Below are experts of layer 9 (counted from 0) of a mixture-of-experts language model. Rows are named router (the router's row for the expert), up (a neuron's input weights, with its number), down (a neuron's output weights, with its number) and show model dimensions 0-255. Each number is 500 + 50 x the weight over its row's rms, rounded and kept within 0 to 999. Numbers have three digits each.
After each expert's rows: a language model's description of what the expert responds to; "gets" lists some tokens that make up at least twice as much of what it gets as of all text. This comes from a sample of Wikipedia text that the model never trained on. Tokens count by the router's weight.

# expert 5
router:444547467508480551502501462507416512469489456438460490498509488482528447525533532393464395464465426479474512538561491524503509501538544535482462526443460449547488503528554524513536569491564497575559384548552480494613554550490462495506514514561691506540508464449530531471504513457511581533542458374517502486559494500546491482541532568552553460495525554466457514469522545590524533535490474504424478568582484486425587587578477528441507514424452598577477620560416481482478540449545470524500492547428508508492516527511462394406507488442488546439459441554550548538466525528474460429547428508466451534587593478505559472503541612506559455431412475490603523554406485483353538574546508414423499454526516422515548506485530367491502462530487504452546495423549479530447507555463415
up1:565533447533423485509555519512512400418553487543434487398533519597598501413637487577435531437507465477467510504460439465484486452483599517401466436471569507493517487488515491505452491458519541547526567502477435522462485517594463513426468448547430569451514461547474572492438453510445526472547584462552507563443540519444553478515444566452531532506530481486420567480427482459482460413574556554487504461502541491502484444450533461511464529417391520568491471485565551462445605477512570535574452529589486545584480548505476454574544485528555448504424387504529578473507488391497476447532520594541446507543471453586461569421448421458352496548417485469482462568583538507547513469482553516619500514506474536477488474480552529482500486528548634477447455495547528478537535548438508
down1:559448411620486405516532600534498528468487532512555536514470534590502520500526483505441545513520459562575492524507492514532568451420464531479516570632513558517444603532492441486554394466590428531441460568499471519591479506590531536530447432529500513515485495503571524416450462496560481415501511530484541477523513487508444441530487449473500579645509422527478412559498522437544583493527477512477503495444395500484475492488443412565458443474540494503407503508549548482490477515409587493358549429458570419501470457497520565481482535538512472576507465398582531514466441471470501575465459516368589523444483559494408563559523397519523508519505481468545461546531516438565460502564466587571518438520361547410527461530446503523494521546473443500442488496480522543446522500474526
Description: Final or inner digits of years and long numbers, such as 1990, 2018, CAS numbers, populations; also century, BC, pm.
gets: "0", "2", "8", "6", "4", "5"

# expert 57
router:415471537535470463514576508469507493429452469406458510551509584534532458617578462491603473430493395539542587489553505543472553451531552564482461462400477472583551496446520637469545582459513558546419504532524413493539474557555506467505527584622563542531491523448418581510439519392432546475451454489412535434530559549516467458492485484492554474548404469491449506448519471504525506455427462456450547528519504553456515533505493510425549485476429591529441604460543434478460588524537549580568516538424480587562581475323459415505509510555509504496464493518599473514574531492432575371508515558486588479537523456440435483480497474436437510507524507539570489494383468516492454526530515485519464483476481452495529455512492443493472525500513559475480525441498516558529466538535529
up1:535497568510522455466389473533570443473506488512528466520503432569516476499545528444537536430471453505522520518490519510583463472470517473605527462454548390564521554460437501477426485495503481572540533519536460427591458586536448465466506535473488429535460554499547560487476589390426599534496500527460473422513516571599426484403482495518389476472455564479496514484571499536466505622504577532501483406534399546475529522502487453463458507499482517555545521549446455477502561593532463432468482546567511524508509399519492427437459516436498604542486563481511619431493525511528532486542524582517505504486551390427515512542533507440474441422437462458571492530373504550413552628489432557455568453490500497548496408530565431437526563440430560537522519527488643535518460477462485
down1:475551487449568526479496503498515531497397430529509465543560525455450502556462521528423598367518518520539491406452538482477504483444460530458554494445386496492510473559519483495519521442522406500435599591578536475453489522502469518500551486583469411525507476510475603486439528529532551571554530520529547498469485582568486522489576510505553405546567520423502527428460471521522580488490465498519441506602509512496455393477398596454436491421483596460555579514468394545456544496465541397478594428602385528560480573508577486508658511528488476553440503528499539491614387497449516511520533512474520517497515494466539473487536515497513437484545488438548441476585484518483495562523465530462482504435411491513473408544486440535530461448530444543535497498527480457491393628549447
Description: Commas and clause-linking words (that, which, who, where, this, However) that start relative or new clauses, often in demographic or descriptive prose.
gets: ",", " that", " which", " and", " as", " The"

# expert 21
router:575455526470538525423515451462405498481505445458477502495498507462563423546488497408582484386480471478515472584575468594456469518532534522491507524451484433514619512491534634495507576386494452550521493526521478515541468514455482481492526533539517470455528463428390597412552482422471545573441455472473504433537470559499536442495558520533611519570433516452489481487585523500557506515426505511458489523464511570553578494476414478510582518448437601512460582522508440531433656430562499509544517518433459583601563591471492391488448471536573485470473524479460489468512558508514511353499505461484533498606525478544522542554505481490470474512514514564581476521397539479480506505628491450431499461505461384491566417476534484468452551532523513567560482454512436526444488566486482
up0:565428465503426554511477493484503482470518462376512543502452421409559442367457490583538490565463468452563530497531508541473537489405482463434535591510465520550486604530552564523400532552508507450583422444452541416520459494478488510563623473520554433501508500551511495451485536452428543457570575467512457468572417492543475482425500451628575533571434455576386557536529551544485488529441436539382523506479447505458514546516504450512560532550470519525448535516540421478497456460478558482417513476514399430497416456507525428515566484572457453543513467513524486592479534474453449534618597547481557534502440519499451509537454452528544529503451563572489532525529553445438514485491504503523491500629492468502448522446458450436594522555554476502587576466506550519524529503614484
down0:506578560525503545557522421492551438532570415518568541423467432486512407566528575504442535493405531432517558406438501469540380474499400478505530503555459503536499416462535524612502476570527499520525448532468546459507508489460505548462484533537558493555453418556565587432519526482569451539458437589540454495533377502464445540422460513530577454488485458546471468496559509573489472302481502463614530559553547421533540606433511498583569498546524443529469487528453445480551540547464493514498528452538523463450485508465535610511561552516491451624455565501433487450510505504488477495538473489521393435551452403486409542428491545482565544446508464499470501479511446521475478490491508476610445412525511467459465488542543528597486575533510469512469487492460498494414404544535519
Description: Subject pronouns (he, it, they, she, who, which) and subject nouns like critics, officials or shell just before a verb.
gets: " he", " it", " which", " they", " He", " It"

# expert 15
router:541498507517453462494413454504438529553541394500480453381505529522536545598508560414463422431445449579530466613515451460446500423627475537427504437489513450553505492516473577508464498461448504536495448542574468527555452600541482561486561594521583487430461498523442681460532490458453595534468543469477480480498502481485546398469510478446556482505420547466566475480566588536521532485468536534517448561526487539527502469523450525505574492510481627517536548535522479441453594447518445459559533500374569553576524515423417459493432485504497478441472495536582489548450511481516578391520494466534536509509522445531546516539600462466573523455501478590501572534475500507371510581601497496507562485493496453489521515468529445480460467482453511536467439580533478520530396581454499
up0:567525513443527494466538522496521584484560608418543494539527578428487536506444527527525435541503581496558551546531462474428555484485455595597521483519509587514527486521521546475510503384494473448473482418497580509498508488450478482456521487520466507515533478427527523387578498520483440622518435444460549558672508497445522416533550508458552498491461566500488490515479378525511494546490492486443483545640521526463551657509444433503505519534518552518411427513503493461530498460499576573527467555436541482524450473485424480478536503451476509504450538544482437462611602549456495552484517446569588540585509512488389511458408501530514572417553461522509511480385387518407452610530441414466464505403413512453538520516505483476493498462513475410458473520445509471497542516485509
down0:440546545443593488529496424542457493435579524444511533509493638463534578519537436479555491568558454489491509575527410618503442541525479508512552481572506487481508464538515504515474538545486574453446504548509534502469479399383505562590549442444500508542470488400510368585490445433481425577467472483522417535523598517476487466498481561458413513507542550507599529495546554568506518558531441549469482606489459500585594414493487549472448509509503555500414515468520536467459390432511483475399479551514577583429490523457458521455504467487437497540500539420545551487467544422546473513511586424472525499417492490499529454529561542459479433453539485529422467467417521571414475451550445502406578532488469562509534533473491511471478552500421500472613394420435422510471529525490539
Description: Symbols that close a number or phrase: closing brackets, percent signs after figures, dashes in empty table cells, units such as km, kg, million.
gets: ")", "\"", "%", " –", " —", " -"

# expert 43
router:514427542472459515522425470572467493461454419383404476492538542447566470624471556388535395418495429499502492652540426560493559489538578499544493499489531436499545470559549541422514530447549536510444543527486484529523483530503577433527532491524648521450468464499523548423540491495447526548529536464479529438516508565564402411507536552453533444498458499482513523373478528503559493496461463477514496555485480483525486400524479512443509522408535629577431566487491493466471578529619453474485523522472506553534456502405541520541494492461552474429425481604526514448482491484539543334483494557522477518591503451524540557571494525499522448520527535532526501506415547531457479542505457431526474489555357419543551433463475447488516516547488506532505420469527443534531514591492574
up0:542568512458512426600478490513507537526552536403496484404468491488460486492565520477468449403521509600520495405505506537515530578523552461495521466408494540535498436579452553594493643544459572395578551347479427484601506620478546499433488547552547540461471528509557609526503509455538549556467508498525574442491507487551510392463426491428484552442472495566495501514502474498536455458417489518526514444567457488550532519508497519594589506504530463519474437464446525491424481484527536502554431550503478533577390503502464451451481515444549492479415464529586525467407527418507531460545455503524508462461463567593538477439485473517461456537551548480439604565427554562433490482535496512540464504475408483403539569490437416531482393476457554456478465490566483560530435565451499
down0:477449573483505440533503527419442445444647487483549555469444477539521541376570459544503487592511454448483553451486585537559544464429461562523456505508541461555523487558522464542575472509474509458520582544639541428506407520450472493563467504419488532563514553498408499508475498506553468547473452464409458546463492487523486477462467563369431481509489473525413517569528499491451607484499451576475500416431630445551401501488428547547488483480557513582501513514530500513491462509443484510470442582537486513490369503409526553445488532541455561509491437491529460573504542554465507498414487437609551466525563509553445529503535539502533592573481412462467504448542585413444518535461494556462551386479530511457353502587429544515528518496518514484531528472488515525454492547561452
Description: Words closing section headings, medal records and titles, such as Games, Awards, election, ==, plus slashes in stat lists.
gets: " =", "==", " ==", ")", " States", " League"

# expert 47
router:556461578511527472442620474528455536506495396480580523547580548410551499512418529489491453477421495456556555606550410549476465550543539496475550489440565491504638422456478507484452563400462468527472520483517445464563536531575438414418476546606590432506485470468453528418465511457440494510467538419494475506534527524558496438478515556471513481488476536457528496428539503538541561542399487510571533495511447555505510415533459551473549478450419611493562543512561440507520575472573410474520546550488481493586484569514385490499474483528529475554487474465471489520422512469507508405486493480480458558477481447502464480582576486449438434500574480546583512588467478529361546554603463469486490522503429395556607427514453486456496555491425455494415460499529478495512561583488466
up0:492490453502494540485472417531496537527450508496474354464519501590505491397426593502515468495473538411548543564536449451534467479505533480553535449524455471563550553484492503580511506514587591536487563482487561477533550611469505468483438475384533450512476455529515537580445514481540475514479506492436510576487514515523525516475462399461511498487585501415510477462388462462521500483542569523495485543413491572556557462592513453553540432510589374444577462449479446470508533491499523562456475524493522494525508522487525396454539538478637577517581455401604475451590667482564501535492522579505498514499440486528463481380575490472545543526545465451616496460520531538452530453425559437465564403489473429565483482525529546396528489475411466552521411504468474469523488511504561
down0:506436609503529469371530496667523590599535453467447489570515540528522452521545387553482503569500428529518470436464578540429467469511579403492468538539459509564456454475471399532546553400531481520466497533482530499537541510535477523497511443547437517535560525492524392511424446506477496518541471477476492461481475605429460501511486524526559519537510513499560642499512514516400376479546560451531401564503507444478506519523576482578581431507508480441530456508557495545542452433420598540489492373582524563432475573507452407516502527508440495488501432527449503487542513486496469435437532531428549538545384516537586455523489569521469589442544546431494440484531473481546504461471449556512437546532468493524562528417532480454492551496444533447479493503556429494570497536414565
Description: Mid-word or final pieces ending in s, like -is, -ins, -ars, -ens, -ing, inside names and words, such as Tsitsipas, Volkswagen.
gets: "is", "es", "ers", "as", "os", "ik"

# expert 58
router:475488498488504468452455463484401596483502458498565513427467510603534498444536556455509377470493411500551533530592519527476479421536447504532493501472560502543492535515575571472531532490533503582554513511552482524569495565480519522465514542579761465520556483434430602484499488436496529511469577416481519457542523583568497485583418607435481546537414462456449509478511537514494533622426415452456575623492485548585418491526413502451539539439464493454533490515523443474474535449555427558567488585398424512525559579494461511473519528569583466482535497521531545522507561378524517438435501532508466458523523456499502486519501462515455515460461496518535446556389587518437496501580479477513518386509491413496524501497445492509455439551513524545499521513520493467540500491522490
up1:534463515546455469465425532575513515497446486541513527514528575526488462600572436463424558445438499559533477651537469419492605424475532466526619507388504532508488415589506496551588553523455441485487438442447513531501500537521524438552540471521526499457476588533425504524435539479507447504516502515438525610575589535407481562524524456444558483509469570503560451523486539462604516444451499454514472496457404551503482494487439562424566544520597482531493537562589569513556433500536463502465456525529504508539436534487547494466443466485545510468400493446471466477501424501548524518411484512555545488483469500427556519467562535506425541496503606454555563561472611546407512539469430447539550446544495507450468551508462541515636462492492420515467531593561455542555624478412524
down1:535430472546471431564465537536419507537520481456538491498550474486529432480526469569500437505524489514405543531531494486543532522484534491513509514526542569431628487513434511530526555487515428487447457450491471500526557613503487417437552475491492489510475425538514519432580461481502471455581519545557497601435495462626467497426536471452513627459490425600432513479472519528443489493456454534482480505491538525582407510541552446536350524528530459483555619578476532526431513575564464551575498481507562598543594488461463510528380507525557458509516523418481459490511454491485545550380455439448544457444496536506489438543530407455591492526532560497507620464507450432568395452513436519543511493485534357551524452556533471490460461573526478445458504490427482506547548377464555
Description: Middle digits of years and other numbers, especially the second digit after 1 as in 1842, 1992, plus scores, minutes and vote counts.
gets: "9", "8", "7", "6", "5", "4"

# expert 41
router:461521506547525520478543554502486552499476466483496507498544430499526479638522500437597478470430425506559494445573438494476485446566420574499540468508526431550595546555509480496546495460518439558451465496569434470538562535528517542484494547596624480544511516515450566498407510441504568445457510320460510509535540555507444415483432550422521553616440513438435505552538525506526516445459432539449458580458505516500525550508469471440498492493464588587472512469552464426507536486540443485546502525421553549563492524293446415474476488476566473466427423506536524511468522446496530449490527473556552495641513474519462548462529483384455504546613464528507470535447433536483556542561512496412483440510481475494608458464526449436494555527438504493437446542528528506493444585507470
up1:414460453462449503488519559462407646543592520528441562526441466484550506484361594406432519456583547386509434550564467396492574412565504466582529454485574511480470474510543495514456489531467444529450554543605394477450456494448500473608499488434518469471597460516485495495549496518418564500422540495587529546562507426566556445552502492546502434477539466445542515533436593478524445500557465502526530536545532496560453456600530471582479572447596489517558515523447533516428559561542496592486534464451551518545608527454491429446544507527455485513487488421494474512506471539557468430560431491411508535452474398451546506519541469523483490513507477485425514526481504451505463508491476528576503499486457506567559634527576527439492441478515584465508430473491508458507472564550432
down1:544570540543515464505464523504530583495412525470485511390497524455522510549467463461527501458464454420632382476514429518447598493511466450444541499484513450575442482528509473440495503417532531383533569516537508457459499535472491532528558571411467500536519497477548570576469527510512496491577585480499507530524494571440405506488441531576495459575433565498537534510601470385609497396624459430436583530483535561520481536413549554459459575501491516491520613480422468494392481475494562530529480453477519488548526501456507506544455447527496482513496504490432405476491492592497392546531448480490468458458509529524453574569520352485462490530555524457544487490476490473423505472588429468497445457525596510477436567528510603482616529485432549519584509536472546404470525520440521
Description: Commas, sometimes periods, ending a noun phrase or clause, often after place names or titles, as in Maryland, or Filmways, who.
gets: ",", ".", "),", " by", " (", "\","